config.toml
n_experts = 128
experts_per_token = 8
d_expert = 80
normalize_top_k = false
balance_loss = 0.000356
init_std_router = 0.0355
norm_eps = 1e-06
tie_embeddings = "early"
lr = 0.0074
beta1 = 0.95
Below are experts of layer 2 (counted from 0) of a mixture-of-experts language model. Rows are named router (the router's row for the expert), up (a neuron's input weights, with its number) and show model dimensions 192-287. Each number is 50 + 15 x the weight over its row's rms, rounded and kept within 0 to 99.
After each expert's rows: a language model's description of what the expert responds to. This comes from a sample of Wikipedia text that the model never trained on.

# expert 5
router:71 58 39 26 46 37 48 32 56 51 71 34 40 54 65 50 69 61 71 53 32 70 51 62 52 44 39 52 31 31 41 43 37 60 43 50 19 42 70 39 39 56 47 73 46 63 29 54 13 47 63 48 47 27 61 45 81 63 34 47 72 62 33 70 42 58 33 70 37 55 34 55 37 40 50 44 19 45 61 43 44 40 59 43 40 58 92 56 65 20 66 40 51 60 44 64
up10:45 63 64 55 59 54 49 54 44 64 50 45 11 89 88 60 38 49 55 50 36 29 27 34 52 20 51 56 29 55 55 53 62 46 71 53 30 62 45 37 34 53 32 36 69 35 32 64 48 44 54 56 60 30 62 64 68 28 54 74 48 62 34 13 25 30 65 57 40 61 51 51 47 54 70 59 62 60 50 45 67 37 62 61 57 56 06 59 55 63 86 78 34 51 08 67
Commas, prepositions and conjunctions following a verb or clause, especially place in take place, plus used, needed, required, available.

# expert 50
router:36 42 54 44 52 39 41 29 56 68 56 49 44 41 40 29 84 54 28 52 35 59 53 44 77 54 64 99 33 73 38 50 70 60 44 84 65 86 59 48 39 75 42 43 45 68 61 45 57 22 63 37 44 42 38 62 66 75 33 62 51 31 55 78 27 38 39 29 55 23 61 72 51 19 18 39 26 53 47 67 49 56 70 75 56 61 34 53 61 26 66 20 37 53 63 58
up10:54 74 35 31 44 68 62 66 52 39 54 22 42 60 60 54 53 63 38 17 38 54 53 68 41 53 54 72 63 31 74 63 76 82 26 33 87 36 38 55 58 62 59 41 52 64 30 47 49 45 48 53 35 40 45 74 39 52 57 63 30 54 31 46 49 38 36 53 48 42 55 75 46 57 42 53 58 47 64 63 43 71 53 61 54 41 58 49 38 42 50 72 24 51 75 46
Digits in figures, percentages and table statistics, plus unit words like km, ft, kg, million, meters.

# expert 33
router:45 54 58 59 60 35 41 67 66 64 40 39 50 71 51 33 62 49 52 33 36 55 28 43 34 58 58 78 69 50 75 52 54 48 60 70 64 59 35 34 45 47 47 45 54 42 63 60 13 18 42 38 52 81 44 47 54 38 53 59 18 64 50 73 75 52 74 50 50 65 42 46 39 68 55 58 59 38 16 36 38 36 96 46 85 53 18 55 72 22 51 38 43 39 30 61
up0:36 56 39 21 83 42 41 60 37 38 44 45 70 55 32 36 91 44 61 40 41 38 38 56 61 24 45 49 54 53 33 84 60 55 58 47 53 51 43 49 38 59 45 53 29 57 45 28 60 38 51 34 68 62 11 31 51 69 58 63 56 37 52 31 40 61 27 24 75 80 00 32 42 56 12 36 51 57 78 36 32 62 55 54 66 47 60 75 60 53 63 83 38 51 52 41
All-capital abbreviations and codes in tables and lists, such as GA, GD, PAC, US, DF, station call signs, gene names, country codes.

# expert 19
router:60 45 58 42 68 58 52 46 40 55 46 52 45 70 56 46 33 47 24 59 31 21 32 38 59 53 72 37 50 37 49 60 31 36 70 41 40 44 18 56 47 29 29 75 55 66 35 38 51 38 68 43 64 36 48 33 47 39 46 53 11 36 65 43 62 56 36 34 70 64 54 48 58 28 46 57 65 39 45 52 63 47 64 55 40 42 64 64 46 49 44 64 30 85 45 42
up0:57 60 43 47 44 33 42 63 54 43 68 77 59 24 73 59 54 58 36 28 44 49 44 56 63 96 31 30 65 62 27 52 52 82 45 65 38 53 44 46 15 60 34 39 70 63 69 64 60 26 44 70 49 47 38 48 55 33 52 50 27 46 36 37 31 74 46 59 20 75 77 55 44 53 46 76 71 70 50 59 51 56 53 71 57 74 56 54 70 29 34 54 48 48 43 40
Capital-letter pieces and word endings inside acronyms, catalog codes and uppercase names, e.g. SERT, LIGO, WAVP, PHILADELPHIA FREEDOMS.

# expert 38
router:58 52 58 38 31 74 42 43 53 43 50 58 55 20 42 36 36 23 34 32 57 39 26 53 16 76 51 64 45 20 69 65 38 50 49 40 57 42 39 48 39 39 35 57 62 37 59 47 39 48 39 50 52 45 51 70 59 41 68 38 57 67 25 49 56 44 61 73 66 28 66 64 49 44 34 55 50 76 39 31 56 51 41 69 62 77 48 21 38 46 67 32 36 45 43 74
up0:52 75 63 57 54 77 54 44 55 54 36 52 48 32 59 41 55 39 60 46 56 42 50 49 41 60 61 58 48 49 73 53 75 51 58 58 64 40 36 88 66 46 73 44 51 61 49 23 39 51 66 71 69 32 65 38 76 37 38 45 32 33 18 48 77 57 32 53 38 59 35 61 20 39 33 54 77 38 58 59 46 42 64 53 55 40 19 35 64 22 66 52 18 55 58 63
Pipe separators between cells in election, squad and sports tables; also name pieces like Vi-, -ane, Maria, Star.

# expert 36
router:60 65 69 58 44 28 47 69 35 70 53 48 45 43 49 13 41 48 54 46 39 68 37 58 54 75 71 63 47 46 60 42 60 37 61 74 61 77 39 47 49 58 44 33 59 64 69 78 70 37 61 57 47 46 48 52 65 48 47 30 59 34 63 80 37 95 76 29 60 35 60 84 48 47 56 38 71 40 40 66 49 78 64 56 46 49 71 41 49 50 52 37 28 75 61 54
up0:39 51 63 31 29 38 48 39 58 62 38 23 29 39 62 39 27 67 62 39 38 55 59 48 46 47 49 30 37 29 36 47 66 80 38 54 43 29 52 67 37 60 55 33 48 61 53 29 50 44 66 51 59 61 56 56 47 47 56 34 43 56 39 49 54 48 32 86 41 41 43 33 47 43 68 60 66 56 53 44 37 29 55 63 69 54 63 22 52 36 61 99 22 51 42 64
Digits and dashes in year spans, dates and coordinates, such as 1958–59, 18-92, 46°40′12″N.

# expert 45
router:31 54 60 48 63 56 31 67 33 56 66 43 39 27 53 21 39 48 55 66 26 57 57 45 32 16 47 54 51 60 45 35 47 41 43 37 54 67 63 76 51 65 75 56 56 43 46 44 58 56 31 60 46 53 52 84 78 53 57 37 39 50 56 55 52 59 45 51 57 42 61 53 65 51 39 12 75 75 49 58 61 62 52 30 54 82 56 41 61 46 89 44 52 64 52 43
up0:56 75 24 62 40 17 28 48 35 75 67 63 31 39 50 58 93 76 25 39 57 69 55 45 67 53 22 52 24 48 36 51 44 48 70 52 51 66 48 61 28 56 54 50 51 64 32 40 47 47 51 56 41 67 51 34 43 70 47 50 65 45 32 42 36 64 72 19 50 66 28 47 35 61 49 45 60 68 57 62 59 52 48 61 43 57 45 30 39 69 50 67 71 33 39 48
The pipe opening a Markdown table row after a line break, header separator lines, and line-ending punctuation before headings.

# expert 1
router:43 30 73 50 40 55 74 51 57 69 74 50 50 55 81 41 58 59 54 45 49 47 63 59 57 28 77 63 38 37 40 61 28 47 52 37 31 42 91 49 55 61 46 68 68 23 83 38 39 39 44 38 45 44 91 75 72 76 74 52 54 63 55 58 22 77 67 36 59 27 46 65 39 44 59 59 43 42 45 52 21 44 54 46 24 46 67 23 73 50 54 42 52 37 36 59
up0:38 62 30 50 52 36 25 41 45 42 66 61 67 62 54 44 41 43 20 48 73 38 63 60 46 40 48 81 34 61 47 54 39 37 55 50 88 76 56 46 49 85 38 24 56 54 51 63 41 59 42 34 58 51 44 47 38 48 30 21 52 52 62 47 61 67 59 37 67 33 35 36 66 55 54 29 53 23 54 99 31 18 51 43 57 37 55 36 42 40 91 61 24 46 56 39
Month names after "on", "in" or commas in dates, table cell pipes between numbers, and the ″N seconds mark in coordinates.

# expert 43
router:61 57 54 53 56 63 41 66 49 20 52 87 25 39 38 60 58 32 61 68 54 47 50 60 42 32 68 36 54 72 30 38 69 43 47 58 53 56 72 54 48 53 48 45 46 52 55 49 69 30 39 50 37 66 28 48 53 46 56 75 60 52 38 35 45 54 44 24 55 54 35 31 76 61 58 46 56 32 43 69 25 12 60 41 62 31 46 36 55 76 54 19 42 53 46 58
up0:60 46 51 65 68 56 41 29 69 39 13 60 60 78 43 30 39 52 56 61 66 28 51 48 48 39 60 87 41 99 54 52 61 57 46 82 35 59 52 47 68 52 49 45 58 45 54 31 51 62 40 27 56 48 43 45 64 41 45 34 46 28 66 53 30 60 62 33 29 76 48 46 41 36 72 57 47 51 30 49 50 55 37 44 82 58 25 49 66 30 61 62 60 41 57 52
Small numbers starting a date or table row, e.g. February 4, 3 October, plus inner word pieces after W, Sh, Be: Sowerby, Being.

# expert 32
router:45 50 38 58 76 60 64 35 55 61 82 68 37 30 71 47 63 52 31 27 47 42 63 25 70 46 61 43 40 50 51 47 58 39 44 51 75 43 48 47 13 62 31 42 00 31 32 59 46 51 36 25 50 31 52 56 33 26 48 61 51 57 72 85 58 63 40 56 57 55 40 33 43 50 51 41 62 61 41 59 56 31 57 33 61 45 45 50 47 41 53 47 33 54 26 41
up10:53 61 50 65 74 48 64 64 54 50 72 39 25 50 58 54 41 38 33 50 72 36 57 51 43 59 38 60 43 50 51 28 57 43 15 65 80 75 65 47 40 35 57 38 19 58 57 28 53 35 56 42 18 51 28 65 51 60 44 61 53 26 60 73 48 52 29 67 45 37 50 52 45 63 45 52 13 52 53 57 79 10 70 55 56 73 26 31 64 26 65 54 60 47 72 30
Final pieces of foreign proper names and team names, such as -berg, -sson, -ko, -ers, -ales, often Central European.

# expert 31
router:89 35 57 46 65 48 45 57 78 46 54 69 47 60 43 65 33 50 60 68 48 52 37 51 54 30 63 36 58 44 37 55 73 58 83 66 56 48 51 59 50 65 29 32 39 35 55 51 64 34 27 41 42 32 62 55 39 24 60 77 16 86 35 27 41 41 53 20 51 69 27 41 43 34 60 36 83 46 31 55 48 27 74 51 55 47 40 79 31 57 61 45 61 43 59 47
up0:57 69 62 62 64 54 36 56 43 42 70 49 52 43 23 49 53 31 29 41 36 48 63 39 62 36 39 78 56 42 45 34 42 51 57 77 39 45 39 45 42 55 31 47 61 43 62 56 46 62 90 47 12 33 59 40 19 49 42 46 57 28 60 44 31 73 50 46 55 32 54 58 27 23 66 27 37 48 54 40 43 67 60 72 56 41 57 66 25 46 95 66 52 40 64 50
Word endings and inner pieces after an initial letter, often in song or work titles and lyrics: yourself, Don't, Whistler, Killer.

# expert 18
router:56 62 52 75 85 52 62 46 57 37 21 45 49 65 66 46 35 41 53 63 39 29 43 50 49 56 57 36 56 79 33 55 45 51 46 68 28 71 51 65 78 64 65 76 65 56 40 57 87 38 51 36 38 52 54 46 07 45 45 65 56 74 59 41 71 56 44 15 44 63 50 40 63 27 52 38 63 53 57 35 50 56 60 58 70 28 37 42 54 68 59 51 79 34 36 61
up0:37 34 26 55 41 30 43 64 62 57 44 40 20 55 65 39 58 46 46 60 30 57 36 47 61 37 31 48 64 58 26 26 43 46 71 53 62 32 35 26 60 25 64 34 56 80 61 65 63 61 26 50 57 37 68 67 64 55 60 81 56 60 46 44 59 45 22 28 46 22 48 60 65 47 34 28 27 54 63 46 38 59 29 50 65 36 50 25 44 53 67 57 71 18 35 49
Middle and final pieces inside words after an opening letter, as in m-ut-ants, h-uge, Cas-ual-ties, plus or, more, well.

# expert 63
router:38 27 26 74 66 43 62 68 62 44 70 61 36 13 76 61 67 42 63 80 69 52 57 43 35 54 46 68 47 38 81 66 46 42 66 34 61 47 50 77 35 48 65 63 42 40 55 37 48 63 40 36 23 45 72 55 52 98 87 72 49 22 58 37 38 60 49 51 59 40 43 60 47 65 50 63 21 73 41 69 44 45 55 49 47 74 35 65 65 19 57 31 74 66 36 50
up0:44 50 41 21 67 06 66 45 40 67 48 58 26 22 72 48 32 65 47 76 51 50 29 41 53 05 65 20 35 51 60 34 58 40 38 46 60 55 61 52 52 53 31 51 65 38 47 59 42 53 45 34 39 47 40 47 50 24 53 53 46 45 31 49 65 63 70 33 28 40 41 64 50 59 28 62 51 34 50 16 47 48 20 30 46 50 41 37 51 48 54 42 42 36 53 61
Pipes and semicolons between numeric table cells, after figures, times, percentages or dashes, in results and statistics tables.

# expert 2
router:55 73 54 64 41 87 46 44 79 44 26 54 55 54 14 43 44 63 73 56 36 54 40 28 99 40 29 43 46 70 49 41 53 51 87 58 87 53 70 40 55 58 42 66 48 49 63 58 28 49 46 46 62 62 19 20 29 46 39 37 44 56 88 17 36 25 54 45 75 27 33 51 45 28 51 59 40 37 40 56 81 52 71 71 30 51 48 58 53 58 40 53 69 68 42 45
up0:64 36 27 54 70 43 63 59 79 54 40 37 41 23 45 56 49 45 44 58 26 24 26 32 61 47 42 50 43 61 57 56 42 55 57 93 36 72 42 40 62 53 71 87 53 33 63 76 69 65 30 46 56 66 73 48 38 55 50 54 34 43 50 41 57 20 40 33 55 57 52 35 58 62 32 41 55 24 40 47 51 67 41 81 45 26 46 28 51 59 32 65 62 46 35 32
Adjectives after articles such as new, small, major, French, German; also opening word pieces like cor, fac before a suffix.

# expert 62
router:38 46 57 34 39 60 45 42 66 50 27 39 69 54 42 54 52 26 64 49 64 52 59 30 29 79 73 53 32 77 49 44 59 56 86 60 43 81 53 64 16 53 41 42 60 78 54 57 41 57 14 34 36 24 74 65 77 53 52 22 66 78 51 49 40 49 84 71 58 50 62 58 79 72 40 46 47 51 64 36 35 44 18 55 58 36 52 48 47 55 34 42 61 42 49 46
up10:67 68 59 38 52 63 27 15 76 87 28 68 74 41 44 45 30 30 07 51 45 85 40 67 50 39 49 65 15 69 38 47 47 32 78 45 36 30 46 51 57 56 52 58 54 48 43 60 86 62 49 79 82 39 63 33 38 55 69 44 47 59 49 55 38 44 85 42 37 62 50 58 38 33 24 70 50 37 34 67 44 61 37 51 58 30 52 50 55 24 27 61 68 53 48 62
Lone capital letters and spaces starting a name or code, such as A, D, C, in tables, lists and species names.

# expert 14
router:35 31 33 41 59 69 43 83 41 72 62 54 13 56 55 20 20 28 69 46 46 75 81 41 29 60 23 53 41 65 67 43 35 67 65 61 41 50 36 42 44 47 66 71 81 65 70 48 31 42 40 39 43 30 32 60 50 32 72 17 67 29 65 51 59 32 52 58 69 50 83 67 63 81 20 51 29 42 39 28 55 66 39 51 34 57 47 72 59 46 69 61 47 36 58 55
up0:46 80 60 41 43 66 28 32 27 59 46 50 53 41 57 67 45 46 47 53 26 54 39 34 76 55 43 64 51 70 27 20 44 36 66 19 40 67 55 71 56 17 35 18 81 37 43 37 41 70 60 47 68 53 51 43 42 42 32 47 42 35 53 53 55 39 52 66 76 52 26 34 62 58 61 40 42 39 51 30 51 47 46 60 29 48 36 29 33 57 45 79 43 64 45 48
Line-break tokens and the hyphen bullet that starts a list item in credits, career lists and infobox entries.